Weights of a small mixture-of-experts language model, trained from scratch on English Wikipedia.
Size: 8 layers, vocabulary 31178, 97.9M parameters.
Experts: 192 experts in each of 8 layers, 96 SwiGLU neurons an expert, 4 picks a token.
Training: a variant of Muon for the experts, 6260 steps.
Below are experts of layer 4 (counted from 0) of a mixture-of-experts language model. Rows are named router (the router's row for the expert), gate (a neuron's input weights, with its number), up (a neuron's input weights, with its number) and show model dimensions 0-191. Each number is 128 + 24 x the weight over its row's rms, rounded and kept within 0 to 255. Numbers have three digits each.
After each expert's rows: a language model's description of what the expert responds to; "gets" lists some tokens that make up at least twice as much of what it gets as of all text. This comes from a sample of Wikipedia text that the model never trained on. Tokens count by the router's weight.

# expert 12
router:103140121135132154166116098113107163086170158123141137129131150096164168157127123130108140127128121133144151148127106126092075130112100151141174107130091135114168087114122100131130167111166205152159118150139142107135156162156140144169157104140147120138108099131173119131130126105139096128131137143103104132120168118090105095137153157146118138154135132118145093105076120168095094121116108127101115106134133153116135136088118101118079122128136130150104137137146181167133127120142172086100103094155167142130157144144120133177087122142117139108144082131150143120114090109164135114
gate0:107141140149142173130121101108122104117112169157148108092128155119094102148127119130111135101147067124119111154118156140147124117112083109084116158123160113118147134107126113135110098131136126123088149139115126136153106166146110132141115144131166153168068146080128126065153078137137168099122149151126129133116159136130139113153151144145113114092106132104155119111060103131068118124086060128100125130113068152146139122113125143188102130117124125156115108138129103109135119141135154105131144128112119112158131158145087150152127103136094158142096133121120072081114099134131116131
up0:112097116101101123076132162119168107143139135163133130170086111093156111140108162100116140126123132136091139092175145137168161132181127094118166104112137111163142144126156105132132133128111137131165125114132133064169143175082095158152116125146157146067158138142116107154116154155148097107130125066141108133143123088163130142145146137100121121160108095147141133106138094133120131143090112114148153156170137137127077134159122136118164126110122148095115120113106123167133150154125163153161088147123158117137123124129121139114140130159116157096121107156076127142135114101116144091
gate1:152158141116107129122115151142103098118111160056125078140143129170157100145119113095098104126165182172140102162105086111124116121093153119147140135081118128138161146112128140100100142111109090161174108138130156148137100142091127126118118124125129155147157125078130108133110125153130129125122104132114108184120128125117152109126148085141157092123170128142113148109195129102161176121148141165102089124129125146121092131102121138117160127080159116093097141128175154114073115110152115136139094130117139138153166166108110148109138136163116138126109122137109136092092144135113131128
up1:144086109163112152122119128103140110123104142118098108166175143104129153137117113119103146122130104136119168139160161133116123117100139134135130111115132077118127108085139087179120134140156119125145128113091143133110119090137132150115087145122119109111149124102095066168139155134078155123138136076099137112112136128093164142109157081133130097112132138107089085140111091126128155153134101096184163173114098107092134133106089159138134138064137130118108095103126110138130132128161112139105141118096136129110166137123120155128146144167145149157104101106103125105174162108188131116
Description: Month names in dates, plus died, born and census in biographies and place articles, as in died in, As of the census.
gets: " January", " March", " died", " September", " June", " February"

# expert 57
router:106133093140086095146115134157165136128106139106171123127120124157148137170135138083129116121113170133124153176159139128115150116117158138159155154106135071099106082147138175142147140142107098145154154118126138145154136123112085155096169128147141118113135108099128113175138124116145144116114110129155121152123114119125104119152121141116119133113122169111144146121093127141095099126121082112133143143154143116135144179077156092104103148118127159100126140111156103134098077096146143112130134131159147152078107109076107156101102143170127133152163109163137080071113123154139081099
gate3:124093145157143103145157105118117111175161080110109128187116129146141068106099139173125132103097113139117128113140140097096137140127138119115103166158145114152093147145109137112117141146109136120134083100079116149092121165175128085120136121153112124110157142111135128115098124192092089105173116116143103164118148173155129109092126161118116100139152112113109126123123106082106136138144120154128125151142074132133155103130135193108096136149139159139114125135139183137108087131164153130097101160124166113120130119125139153134134081112095130134136119142098119123098116109160153105
up3:133133136189166150165120099099101124126126150122163094116170068134117130107144110109151143141102134106129115080139097144112136164105115108068108114136151112086124138131116117131179127115143091127168086076122120142152130114138130126087140125128133105145161137098092143119125127142177129139116120125151159141132140156123118169156168153104097106146134144132140159157087142145157152154134123131121084115115122126104141114084166081139128204116166128141136132140117099145120139101108137150132119126152114108112117128196130124164101122133119115162135084150173112131113090148123140090
gate4:142144108134153143063150132153179093151172140148094121090129148152160141082145135164152111147086129118135130154114118127126096104146160094141099105119183138103152129150137122107085144114144144103129125106076103128091135088101142147126119098172148135087099120100108162126132134139130154126103132155125099175129136113099134127145107125077107121156157117108143152137129152179102063153128157131074139101136108130129144122110139157126096135115128137121145163123157135161119131105139114122110161122146144165090119124132122110134105114066079143130129120098119160088097132108121146152
up4:093137117162136120080152137118122169141090115129154167178148135144124123144127122149124145122132124091116115109139113145150127157116138171141116080149141116098185113127120151116121140136116175132117153097088141076109083104144135119132112156173126157152152078167152166135150142112149116106121125123134131119109088114174088092138122158145151136161141118117136130127127117071156113176130101123086133109166132135116153119144121151097152112127121062127130111157140148109134110144161143075122145153165118183092141094116142080137167090132120115133162113116135152126155156130136110122
Description: Space token before a number, mainly in footballer caps lines like Tunisia / 1 / (0), also honours years and the hyphen in COVID-19.
gets: " ", "2", "1", "0", " Apps", "-A"

# expert 33
router:126116109122140141165106110085136123080163159106139146108124109123153117144174144139164140127145120126104169122123139118052093155103137096143106093100090082114129129131108139160154130095132150159135137175118147095149152162104089127141115109169147109151156127141148115139108083101134141151140137168121112176123123118131078111146135124118097140168166116069110068121126053155141132149136107135120116157102137159118142139121119116101108113145124135155112166153135146159150134093108166098115124131134136093100120122133116133131147156146113140098190116127158135104130136149141154140
gate0:151169121102166156095132123118157144115167101143134158116141152134152148141113116077157108149160139132092097131120121098124093150125113175155115188109119138141093163151114144137089143114165091149127146126096126108145104118118137148113123130101148094132132181131121099116126113151105144102144121126130111126123130120110146116169135117092127182105144136151121144183115126104169150110141118118200082121139107126115107118114176157125124094083128135116166178165128110084133123132101128107163172147138116101124136102189127134143167183141150162111128125138132108110127123138168114122
up0:124148128164125139157124141147120123053162137156146163134131136108093123121128148143161143121095128175161128135073116160114134134137139106091081115128170123155126170125115159139090148139118146148125144145073157118143125152147127112144132084122105180130106129211109141147094124173102121095117134169163155110116180178144118099137138116149151145110197142143111144140140131141114146112124105128116113137104126096109138155137155134117163082115121108134123101118137135098161106126119112121131155134167135116128115080151099099125106126130135144159145119121155115142135183124130172146
gate1:143130064112133089145116124183115106128102136132160137143138053131076139134147118125147079134153133137115120133152133085142168136118125130143118126102149129143123134092123137138127115117114173146164101083115112126127132121150168123098109121125155145156161149118095125094148090160131138161152125144075150105084099165125171140107124181082160111122157146121114155118118134119127076102125138156086125143178115101145148106154126071148103115159127126168117091128154137103125145146107132125112139137132107127139098099146131170121105125132131120131152097164156123164133108094169108101
up1:127126166076106130108155109104120105122153133089143108166133125144149108099125146141122154111151119152107105114089164144133155155089179164143158123115104108107124128149142106088158131130100162133109155131103096109179147103104083140110196099129127113131130124154124069160191151138140138098096133096111103166141123163161098155133120136134091150137134132102111148119129125155098133092116130173102140127155115111132165133107176136106115118123098146139162152097078144110144126130126135164114075152121166153102146118124135155086115124120143120125133140150142132158148174132105103118
Description: The space token after a month name, before the day number, as in September 25 or April 28, plus some name and word starts.
gets: " ", " res", " August", "as", " att", " Paul"

# expert 52
router:127076133132146159186099113144138135110134153120122155122143133082164132160143143123101149127108124120135107111136149146119120052129126146135151103111109116088170080151096113164165120130153138143153151127109105114108157135154123112109122153115137115127155129157118110122121110126144156150129087115168111164073116107143121131131147098115158118136168114100147100142096136167085118155132144143088141117121127154129115111141091104088115119124102103143116169106139146183107098134115142072108167124149160129137149106130123118128139139125062185105149126129150151145063126088142126157
gate5:183150136155124134155138142093100138144155118173145113152110120125118106121070167160147110148141185089128138115116130081126080131123124116158097114129110081140135107111131078118128164099146130122108098127098147124156090135127130120108145125165196133133144137135135107142190128072152152116131123135105160112131137133116154156132100165089153154119155134128074135139121126107125145098143084118095078148162137125155120132150129171139163143124120139104108132110117119167084108114110124110131133145178120147105149148139131144091098101127102105149123111135124111097134105106098080154
up5:138142093120116137159155145083111121128137142092125128149102141145142132150134156140134127161168151115097104107144127133134116116114107152181099095118122166140146128153142130152098128109143148122092084127089123133100173112175129135130153112124108132078057142156100124138096113114108091129133129126115160091140115104110150137114156091111081156165144129157135103145119104156113144106067135134117149144100140159129098118159112150113135129158149143125124126130153092122112131155125133121082119166130160119139122182154111070124099173097120114149186091067093137138120162143118143128
gate6:145082160120131159138155151147141163153084137114099117107153111152125151121168136119112146085109098113135149125170137153121160179150123129124138088156083096145141137087145152100062141141105138138148141133143145128152136117131101109107141137102139129104122093100128165101094133135157072158178102119122101117110132113068124126147121154144138126137120178117141081138110165139109182064129108130137159171138123141136139137115137122120127142133146124110140121163111122109154131130125113108122159128135143165096152126139109181139080151134168126104148120104092145127112109162179105097
up6:135128120161121128106108129115128090110133163140132138144162137139159172114127109105118151145119144149130108107123077125151134136134114131144136150127146137106160111198144116156100142104142119091139100172121130109113144113085130147177113165132178102095134116151071157150152082095083142135157149147120111111142146160154116113108137130104170157117126153128120109136101075117148102186080115142104103086085106163163144100164178164143127159084123108138112127143126146165100119109082134133106101146142127129130143112138103111149164113157126163168119114147146128133112106111140153132
Description: Semicolons, colons and similar separators in lists, sports rosters, infobox fields and tables, like Partizan: or Waves;.
gets: ";", ":", "',", " /", ");", " ;"

# expert 11
router:122098099122119113130096143136117152115159129097135149121134140089189133181124095099126138127113150108125123153131129105041139100123162118122166147147112128080120137133112138153123137127112124152149151135139118090146165134140127134166116132128155104107094169110122111138149102096141144144137116106161132142147141150111090113148127127104163152138131145133131097151122110139135105180104106114104167151158154100114109147137096154122118174120048113137116119105140175158156115094143148117133132107168160102117140105083086156104090122181112122126159124124167097131140126099180135107
gate0:118132126078113123139114116164149093123143098143125108081156117086113138109140098114137067137144128124136128104126130148095125139085143154106120125153136103172091174167107150109131162172123138142135155139143111125108111120122172139158087166094097167123136124167141109151158090102142133132176140104115122136146130143168147135140150139129128106111098122117087117143105116116155165119107142143096119121169158174147109098153142117151138137118122134169088127118138133124144127157118143129144139152126147120116115139108209122091150122111142123135054138143124187139149068140154144100
up0:114115092107102156131139121132154086127144193092120101103114075131125170157100150146151130092149169129115134099128113136122108165126086179108107097126101134154141156161106130112125176119162148140087127129132084123169123131104143129111148130150110135163103129142126150133152119114153142108118083106133126104120121140105163120148123140143136116097149117121129108152070113133161072136124167131116135145118131147109116069123158160121092149169092100140118167104157133166146115140112148108126109072147135163088136119140154167157158097128101157154100136121121129134140087137101095127
gate1:139114129196125096111088116115157146134124114082121139079116139161146103145127142141127125143133098157140128154106128107126166139153150123125123102122108151124121129084116124083120131105070133171103139126058128124114125117074139101176152149168091119112145137155123141135134117114131106129101137149086130101147153106116119178162122133124086141133158139132141156160108127099077141153132094099094141139131141134061154147084103113143138119137131177127128114112153089143111128152115113117160194125152133171117159128139130093101115154112122153137134125119110111122138108117183168134
up1:149111138123135140091180154134176084142098135099098108100096111118096101130114128110135115150097117135090137137098110126137125175115134108157130111138117105129123117139139123139142125146126130142097115116114113142118140069129114096129123145114106166133098132100136138124137137097125134132096153143136152121136121123154078136128133144171095084121147125139070124150142112135160076124124141128184199120146106123109148098144147131144067116095155077144112136126123144139103160141145151133082076159138115115162115092130122159076121116093142101174094162105116089142160140083131141096
Description: Opening parentheses after names or numbers in lists and tables, plus en dashes in scores and ranges, such as (cap 60), 5–1, 2010–current.
gets: " (", "–", "(", "/", "_{", "^{("

# expert 22
router:110089092173137153176100120094124142089126134096163114147135150130151166143130145115095132076145132106131159093132170149085147120104177151150140101130093134147130086091127133151152139121138152134168114194098147102079133152113092126089145075162165160126123099113115094131124094078160135150122134126148097123114149124106092108111143120112126178089133102105105122160087095155097110122135107107111172131146127120145151148113123143126101131128120153136109124129127125145139103122105135086118102129157150143133139158091115119148130117107122168123154113141170126093127139114168112132
gate0:118105156120095146133121144139138149152124141110119106140135100127105141127133128108145099098093108117138189119121106159160114117122125135146118083148120140138116124153127153105183121135109133144136156144128142132133101106116167127141123077146146160168125148141147163132113118087196150138101080114081144124117124153114124167155126099118144109161160104162129102115142179136140112102083156087139106115149076133107099134158123151164092130121168097111095116099088104149136136076108174172102157083122096145144152159146162107151103128131135091143122101116104150131118172129148130148
up0:119143140125138123147119114114160105137105097151128140089132139142072128159159112126152095155139100128140118097121097078118119161142107128108139142098090085089143101133101131135157115138134172115154116076154095079134114110124115141088125136121128124106134106137099154107187113157122089132130141101135169131153137130138120157148117121161133148106097093165141155132153128111162151122171111129147099120095126126160156103163117111133092140126153135177117157142103102189108171110163125177136138149148144127159142142183072164115135125125142121138137122117140171140141149154098096161
gate1:147132128100122139074148144097130169146145146117112134109128132129155130104128140119123151123163112134153130125122108145106092087080103123127149183131130110121091113113165118136174129148125132125067129193118141131133144111153148097096158126115118073131116109147141123105142132133097097138125068145118107167171122098120140147105146116138155130110156106098120091135116147144125147140106130107114147134096121149108161092121109131125114132112174111124104131166174142124116133102136105107128162159137109152100121113099120160146095087121157075185114133106108164151170145141175200124
up1:129131100158171126101141119111111134141157116113074146145163150194158112109071132098171130114123121098103158142148130115113128125176133194152109140117104135160137142126131107097153116132115132120171109118092118156108102129143139094132122140117117133140125136167157142106161137155116134128117128117133140130132108085105118152100094129080134127099113124112073129202156107108125137121127102097127158137146137111107147097169195108106145134114151107145111148117086143125120106098134135091132096103127161121136155100044146140156127153139110091120151141117103119120150120147135098139
Description: Digits and blanks starting numbers in tables such as years, plus Latin verb prefixes like inv, rev, rec, pl.
gets: "2", " ", "1", "pl", " inv", " Sp"

# expert 48
router:100105110180124134139124109097128144116151125111154155095126117095125126144134155078116105112140153139113110106128121157072132100124166133133123115135079130135128117142125155153144154071146120177131138174177188098097140154116174078129153109157118092132125119113146121154121104116147126156134141123129138147127115100121117148129130133139176161142144105081115130145083073175103095165128109135104136124123114183108121132130118097078107112137138117131128159111135143153127110111114143065088119135146146162122171136112078140142106113147107129147135128132181110125081132095137114134
gate0:140140108122123131149095132121108132126134101109149138126127126123130120083104143135144097094063159143133144116092112159129112148149095141058134152119133097100115145145138126147150107151097125169162182111137126122112110110102137116140125142145142126130115170112101130153078138130144097138128103138131106127151148125106118107186166130150099136140129136148161141127119129082109128092134155176198105134081117084159175127133149118092191168098143161122108129132115156132146107119137134119118127130153137106110116103152054135115125161150161129141158126169104168160121147143135083132
up0:131154080122138155144111123098100136115154081116117154154106089139147121149119148126169066169148162137140087131084125111145103165118159154123142172099129117083081147132093071098129127110129097083160131145085137183178147148116143112158123100155098123131108142133142157125119133159145094097083153111155136115131161137133091156145148184108119152126137142120068153112115134113141078164126139101144133103102105149104093151104145140138124142135135122143117146156123122136144103130119091134128135118116139084104141139119129126119168094122125133114166136163132120160133144152126103141
gate1:139119120160132088149109131143117105132115106153145123150159071145104122121159146157121145178116174117158091112103132144115138146116105139129133135136168137130165136139140172145117099096092150129130139172134174152110149103125178142098088121152164109107138147119126119166142136148115147081110150119106122139114158115115125127123102145148121085141104067165103127129105095101114121146123121117111128102117125115115079130122091159139107098163159141086126103133124104099104100106114122135127159145124112186153068168162171150102150159088104139140094131099143113116119136153097168093
up1:154115143123102098133178135098153097082139095102112157114116162117121129079112125140128175121116112125123172157158157118122136131125141111141084135156122090118118164134111147161150109120158163130136096119111138152167118167158128162138126152163105087150143123139105119138090114130132091157183132136115151129151145161103127099087118063100166148151154120126165132134159133122136097094148136171112198114127124128166124097135128104067157090136118156099099145134130125167111104133131059164143122149115115155139136139137129149124126125106146121113121154122130130132121118170140122093
Description: Short syllables inside words and names, especially ro, to, lo, as in Jethro, grassroots, Proto-, plus digits inside years.
gets: "ro", "to", "2", "0", ",", " Pro"

# expert 15
router:111131151151147105139143147131127108145148123111109157100129138136171181113151141136142104163106149149132160149101139148112119136124130160153111105174128099158153114082133119159119117126109186148117138169107173144138134145155125123135115128148124112169120111172077122126112152111144128111097146113130145125147106133123109140137175131123111144095132168113180122124092139133110128149095128156125138136120145119139136115111132103133081117112136106112085094171104117111137113086136145104129076063144173145098160132075140162119095120136094140129158074092174116131067087143111096128
gate0:108152161121134105146140141143115104123125121103103121122074124088130122128117156084123122153158097134093121156094159145137116141130132126116063136153104136130125125124086153114145166075140153130122159140100100100163118155125131121175105096174120112152129135161118147147125109151148197113107105146125134108131084129119169197120135104166108142143156168126140147108104099140132093122173136150141158103125108133086103144151111156102117129096162121142118162143098127088111190115130107139097120148135119130123137102104138118106164125122120135155172139072117112143131116155117162166
up0:153114129150140144132148136096104150114145127146160130128121143132139112121103100071134152144106127177094088130096139150124138167121103139126139108135148110096115145119178138095118069105111158133111120160112167147140122129107147183109123170162129099121127133125122157130121095144126139115106139156125116132127094129157118150122114126153192164155137164150161161128181152150184126148135107175113138134114130171081160134126127063111128161120131130125122127159088087122147099114133139128128142133068124103133125147133130174133099126125130099086131107181150114170128150150139174137
gate1:129136112138134114130163064135112103102128142124096148087090074130156124105086099125106110139083121167170138132144121135124158132130143127142118137123138116171119128161111135122157076109134153121081162065162138127136126114145128065146122157111112127161131134128101132157129126125193156131100083128128084092137105108133138113133149116118121134115128145154110153169137150094152090129133089177104131099119106149134098074156120133148122111160159125088126090126118120139091096115120150121106144137136139111084106166106137105097096153112118116137101122132146082118165090131142124123
up1:163145118140125124126097121119158111151135111121091156106120130112114099108153121084158129098170129141135140124149124138154073071096140092074133126131147126097110120132145149084150120090110123162124140100134082136124131108131117105128130109136154125110110046096138173154121124142132148126116144140127121115121116158140121104145158129128129081107125193086104104114086120132130082149110094139163162160131108138138113132093152145135107112133142120143123106103106123166148130139108171132077159108165116128122100145147170115124135116170090187157105112147124107136133146077095124159
Description: Field names at the start of infobox lines just before a colon, such as Born, Genus, Coordinates, Website, Venue, Succeeded by.
gets: " Born", " Total", " Country", " by", " Location", " Coordinates"

# expert 44
router:093109119151145112129080143124089125104143146129132129125140144093162155174154123129161148116107153122091180103103108155070117169098121122135155117120123105103150138126132148162123127082152142147160126143095147130119140144152108115059121100152138134149089107100138121135143108089116113127121132133122121175143134099165089122178150113151142155114137135099155097115117109123098120149096126140119140172149140182108152154121144096108102140088093134146144100139196136125168143128129140103109111065131138141135153135102106153136102105123095144138093076111154106144142140113164113141
gate1:108115166136131154105110132104096113121153166131132150114122066141130087083131134152156146030114128088181121122105125084104121107105134120113138155131136138136114135107142123127112140098148109135128135157149107120108164109147141178115130142130113141100078144133118158118117136143102114113150152126117153121095073128127155123100122145142138160152159110145127136172165135127156100130133109142142121077153125098123152062126143160173097109142118140135101129125151112108086143083140093098120116148144112125118104122085150151098098097142212113115122116119130106131104125118125115122
up1:133136145117149157125114126158136133111055100151106097134133115082128119131156121117110124087117121153152115161141134168131171121152137115173142105104088144116137128123116112161136130145117128092137102146108098123086141085141138125155113152109105150151140134119176172126085099138071132153151164148112142184061093116150106072099134129145120111127114128157117120111101162110154131138146140124094137124153126169144103125112075125164146116146071120137158112133129120158121139078087123124179173146123130110123099116132129103143134146144162113147159125147106124131096112098105101111
gate2:121143153136151089068118147133146121114127124160108124202089133121166121133134147100152115145155167104155133139144148143146150104123124118091100149117174107134154137160106114163154137132099141146071133141112129136096130121114165105103142122134082118122127104108119136134155115148108107100132120185105091151124142158159187143133150132130118099160117113127174130189155143120118116114139160101110101127105145111142119164113101118161110117147186118136124131131072133136121107103089083127151135161136168132119131157149129160114109146130091128141132124137126101146155083183153105088
up2:096152112138150074074139146104162116126100150131093145100118152148141156119144168121130144161123164117181130083078102147151158140074090086148116141147115120121141121093130106079122134134158128138144091116136136094137137160126121106085128074125144161141131131144140088159107113145084136145121128093157170122132114119115139140137110115135117128170115101083139136148123117120115151124134105108120143165116086151113175122072135137105120121133087154155117094086137129125105110141134131103090097108132090189103182142134141108119169117113118153135139143106141122161115119109133123153
Description: Race, ethnicity and religion words and digits in census percentage lists and population tables, such as Asian, African, Hispanic, 96.4%.
gets: "3", "2", "1", "8", "7", "0"

# expert 55
router:111118085151126102140112101123140109081120160095133163141147136101149118133102164095132142109158138136128161142149109173074108135124154111124134096128127132108123120168115108144154144100113145129139121183120133087128156123141128073090140131160107134112166118125105130175107117042146130131105119132112117114141092134108104118137099125122143145145136083074098122156095106125128110186153134128116135117114124144145162116095143126126137120140142143100135139135141137132150139112128102080093116122130170126107163117077094147149095126125075144117168098172160183100113149109108114164
gate0:122159120118126185123101116120139179139105073156190105171123124148142142073097135146113164171132131122097154147122143137127189128122145110108153102126104171110081135138169141143076135151099161128101133139154152108141152111120090119138137162148107141126113118110127150128097151138149177127124114109134155070147139109144161121098089103123127120148110101138144062101105117153147120151119159099117134131148147160142140128113135109130178168130120120131138114115124140085118109102132132137092114120135193139126120146126108156155103106126113109098114130150144144142105131118132175178
up0:081117115135095134116132104167156146099101100104162114135110122159137107111111123140142118102100138165123111110118132120124129123170162099138123122130110113096118148102136135153094151139100138133105098078140189122110124109094100149128152145136121133113133118177119117140093135108098176095100129129138141107166110119155083078162073100163114129094088147132140148117103087144138130135112172112087118108130167132118096135117158066142102096110155138133109103129076154124135123142132100154128140156122149098132150106126098140102159198100110118139106147096123080095101125121117137143
gate1:089158105147116138145125158090102122126165112110143137091149130109177140110141114117138110124102108124144134109111138154128168127117113107163162175126107117154120139097141074123099124146095099106143155097121083101129138131093142107131104109108132095123127156117075136146113133121160134165117132149098101132148161107134130144122155136102153076138112110120098131098115106134091119117139098120122078092132105114148077123154069146153162105105151187162137161124157126140150122138123112180177121121095113159103119141177105146074140144164101096129100132135139125086126124133104116159
up1:141136126123123140136142108108101099110116118112131129133128099113172132125097108101160144131166154185151159109119152111148138126091121152148154159159139125081157130141115131130123121138126128134150160130146119146172123127129117129095117106180183097133084108146123095133132127137119131137154133155128167141115129098127146117140110141133148085120145130094118113123113155146140128104113152119129110120157119128133090094176147166176068149114080137145136153132102118114142112037106135173088116075156053149126107142135141168152143129158143153147137168128119138083103153113111136097
Description: First pieces of split words and names, such as Ch-, Sh-, Th-, Wh-, Sw-, imp-, as in Chieri, Chubut; also the digit 9.
gets: " Ch", "9", "ch", "Ch", " ch", " imp"

# expert 19
router:109126160137125155166095140152108135123141116150064116089110108103131146139101161160145131082123168166123150083143142146099121114121113103116122090144170084140117088153128151149164122124152139202112138118110135106121148127128096117090143123148144105143114157157133118151120109124135132149116151123151109130130172145140104104168119137183102135097171135105117150095113117128123133170143155137070137142126118135141113140111135097093111117131109171075105140145139115142151168124180099120123104106127164128104178088113089165137137134164144169149150135114150130128116091109153113108
gate0:100119103132099131096161113146132115115151150101096126147097179154172110139146135152161142110128086151108105117115138151136115126117142167113114152112164158104120137132132140151132076085101122159160178160088119113117120121129154141149126069138104102135130125135147131098113141111141153140200108117132168160148127096149113081138124117122141150128153144128105074131117140093132113086149129135149157132138124117089163126135134139140085128127178092127183149170154133133159142093120112113149171182139117072097124125117147087106125155119116152144116091114116144172118118124134113102
up0:165161136142115152171161152093095100128128128118115154149132089141153123134112148123094108122103124103142126068136139088085141116157083112138112124115128074106142138186112134131110140106103126116144146134073111111126143144080106121171131163106136115113124098160139150132093095133112170166118136114138109135086127122098108164095126126096115118123131149135100163133113140136081120148143114158153085062114112128144131154100162110133167097141106118126112109135104130155116125111136126087141154107083140137152154128095098185159128142112099113136157134166119099130129150128117161180
gate1:144141119158112138135144128119145105118145166111113124144095124126113117151142087165167122135165154151080156105130145105135127133126082116162164094067135121090145112160081114136133135122161159125144117131158095155108113125170101114120111133139146113165090164112112116094097117122102103092077121119099126079148146117134126095130127149145139108244137156093124096151120106141098096137108171163125140153112143121121106126119118148136162109111140143156105134136093143146167118136125125141160121143120091122172114130168095120115144122168106147093154131115136116134121138122121119096
up1:112101167141130145168153147126075141137098095192151156126123113116169121084145121124119153120120111116157138121132146095113111156130111114112150169142130143184138139135117192207119123121149125121145120143075066127153122133140134101151093112126112101126157124152140153150119130159106141152139147148170135090102126135175142142159105172150117119112115137118093084171118156132086130134138168151139120124104078151106123135145106137128161117111100154130129147114113112091140142116121091154143112144090160091132147112148131110142144120158128135162128162150111136107091127155090155136
Description: Words before a role or description in biographies, such as American, senior, associate, appointed; also the, and, a inside titles.
gets: " and", " American", " the", " a", " former", " as"

# expert 34
router:081083125153142146147098149130076100101157140101157157119148160106159105157141141144093158131151114143122136102127148136088134145130144127121168134125124157152117103118109143131127153113142106121125141145143157106124151134074079099129088126141132132126135117142162127154123130093139112162139125125183118132120114136143106066149178110122141151088135090099100140113120079137094105114130065124117140102094123127121136141120130091091095146157142109106125098080132147161149136122130106081071164160131130105145133133111077112150143126144110160129177098138127120093092138106115091150
gate1:118130115120080106135203117141156101093153123115159118144101120124149143133115156106112071152078129134111115109070144140119136080156136121114118154114116134112094151136091104139164160166124158172145163113134132138114087152139128170142172108141137133094135090145124127124113109148139146134124150151120139103126147147106112162149107113113138130153111094099079135142157149103120150132138132095088070129122115090142106106112157115086140130147150091145146126150176151157125146122128096139136131103139121148144119149095141113117101104178127145124069121096137145123104176104082106139
up1:122110170155130077132118159136144154109152110141123085198124085130122188104160169140123106097138135118126149122131127111132119175160123122178065174139135131149102145170104132164154165102121140142155112091147163124155158157130111113159144084120091099125123151118158083097145122119143136131108126160131147097097100121140170139139120118169112157146120160134108141139091175109137132113144119144147126103111095147128112141093097128126163113135140157140115099174095130110120137123113104157141176143076151167137106129129117095108125133136147131140108156145129145147156130116109095126
gate2:118077124120160131152094127138112102141125122066115117129092143161115127117143122151108119166139152161139138103114164137117163139103117129138136150125154154134109072136130111146149121124129109118082139138153110144150138121133124156142132103101123124140131108119143115110164120152152171158125147112134115124125136179096178173167109122145130127120104143124132134141155129127133191159124107096176129113107147139156103144119159142152118086122140129102117099140137145101092131111132117144119085104121102145167055158138133107077104197114128146107083175139164079124130152146182104100
up2:182160152131162120116160134146132161137162142074131119117166135101141152145136124106122099111153147139078089129133119095161145098155133156136128100125108051121134167150116123115118138206145167147149147113128148132080089102122152116113138107141125132127099109136132096116137118109111136126125138141140121121125130118111178142176107130151103089071113125141082097122135111151093144122135115079121116125134154152127090105116118088064143127098143118134092148127091139108114156116125146151153147134123129125124143129134085096135112125127083133134113131162126120112065159127125094089
Description: French and Spanish articles and particles in names and titles, such as de, la, Los, del, du, plus pieces of foreign words.
gets: " de", " Los", " La", " la", "é", " De"

# expert 26
router:128120142139125101138150136149129158097136123103113155104135128088112193100130184096168159098090171125109095125138129143093129105113180149164137104125141144141144109142119152156140151129134182165141165120100137111115137137146112153153121151133160083124108133115103130132079114092135156109138169136141114129120136125144100097102166117084124175103143137102131094145083149149104109145139140110091114123125136154155146145088102089131095153170154116114139146172140107145140091089104160142140113101169124146115165141108162110119143104149100122111129082093153123145087149107121134138
gate0:182108107119143142139143085145163172153160143088143117136147154140121107146125125106183103103085145141167084133125095136129140094149133138123130142101151167114157098163115092122099169145109124100165162106122153129130177127132086106092099131121134143136132147114135077135117161140102152152136116098146102107124160149127107170176119118108141116174117138125108145114152140111120149087140145127105107150155133096127178139107158131108172135180091080162175098151147110134110111127139144182149125130137136120132125113135092124132150138131133109159101111152170153105129142120127111097
up0:076132167133081124126122102107148133133103128156120094112135130115091141134131105122118132150116117150135130089152111166120158201135124099127152132116138131128137143168136113132131115172087121145078109125147129144158107161160127168115136166146117122095124115141133144137141118125118139134063174141085157109138142111140160124127046149177157151127120123126120160114145102155116132126116130069119087095118130119128117166125091124134094115137165151133091098098128124110130141110145143116108108136127130135079173132115101146152119194121085201125123128130131119139120110144096101127
gate1:137113086144171116127164140138141125137154139120103121082098142136085135113094139114156105164128136099108138146142121115117135110147107125129103116134098153101149162126142166102064124141123142139122104161167162059140138115188129123101123135187130142107135098172109096155106123132136119133105098118097180107169116114101119110117127093132123104144123138145105133132143110141166086107099102133124129113099063077172136095115171123113100186143167111119123104109136102140113104100085116171149090115114114147136136161117140115132116124140152171131139101138122104116107136115138124127
up1:137141155103141144105146146120176126161146122152138159130114140121102106135104125087105104134120126127111172128168155148173118123133150120136098144153136171085155139117162117101111109137118133179155118115115113107139146136131119109102128112088161161117129106169101100168151113145175169082136129111108134084138071124160112129100158143104069147095146114121099139160098108151121128095128144122125141145114138118166150183138108149120103116106140127113186117157150125118087128136133159160150083140164137146118136145129140154176123131051110109139139108147141145134131107099165151119
Description: Column headers in wiki tables such as Notes, Ref., Votes, %, plus adverbs and auxiliaries mid-sentence like not, also, strongly.
gets: " also", " %", " not", " Notes", " ", " are"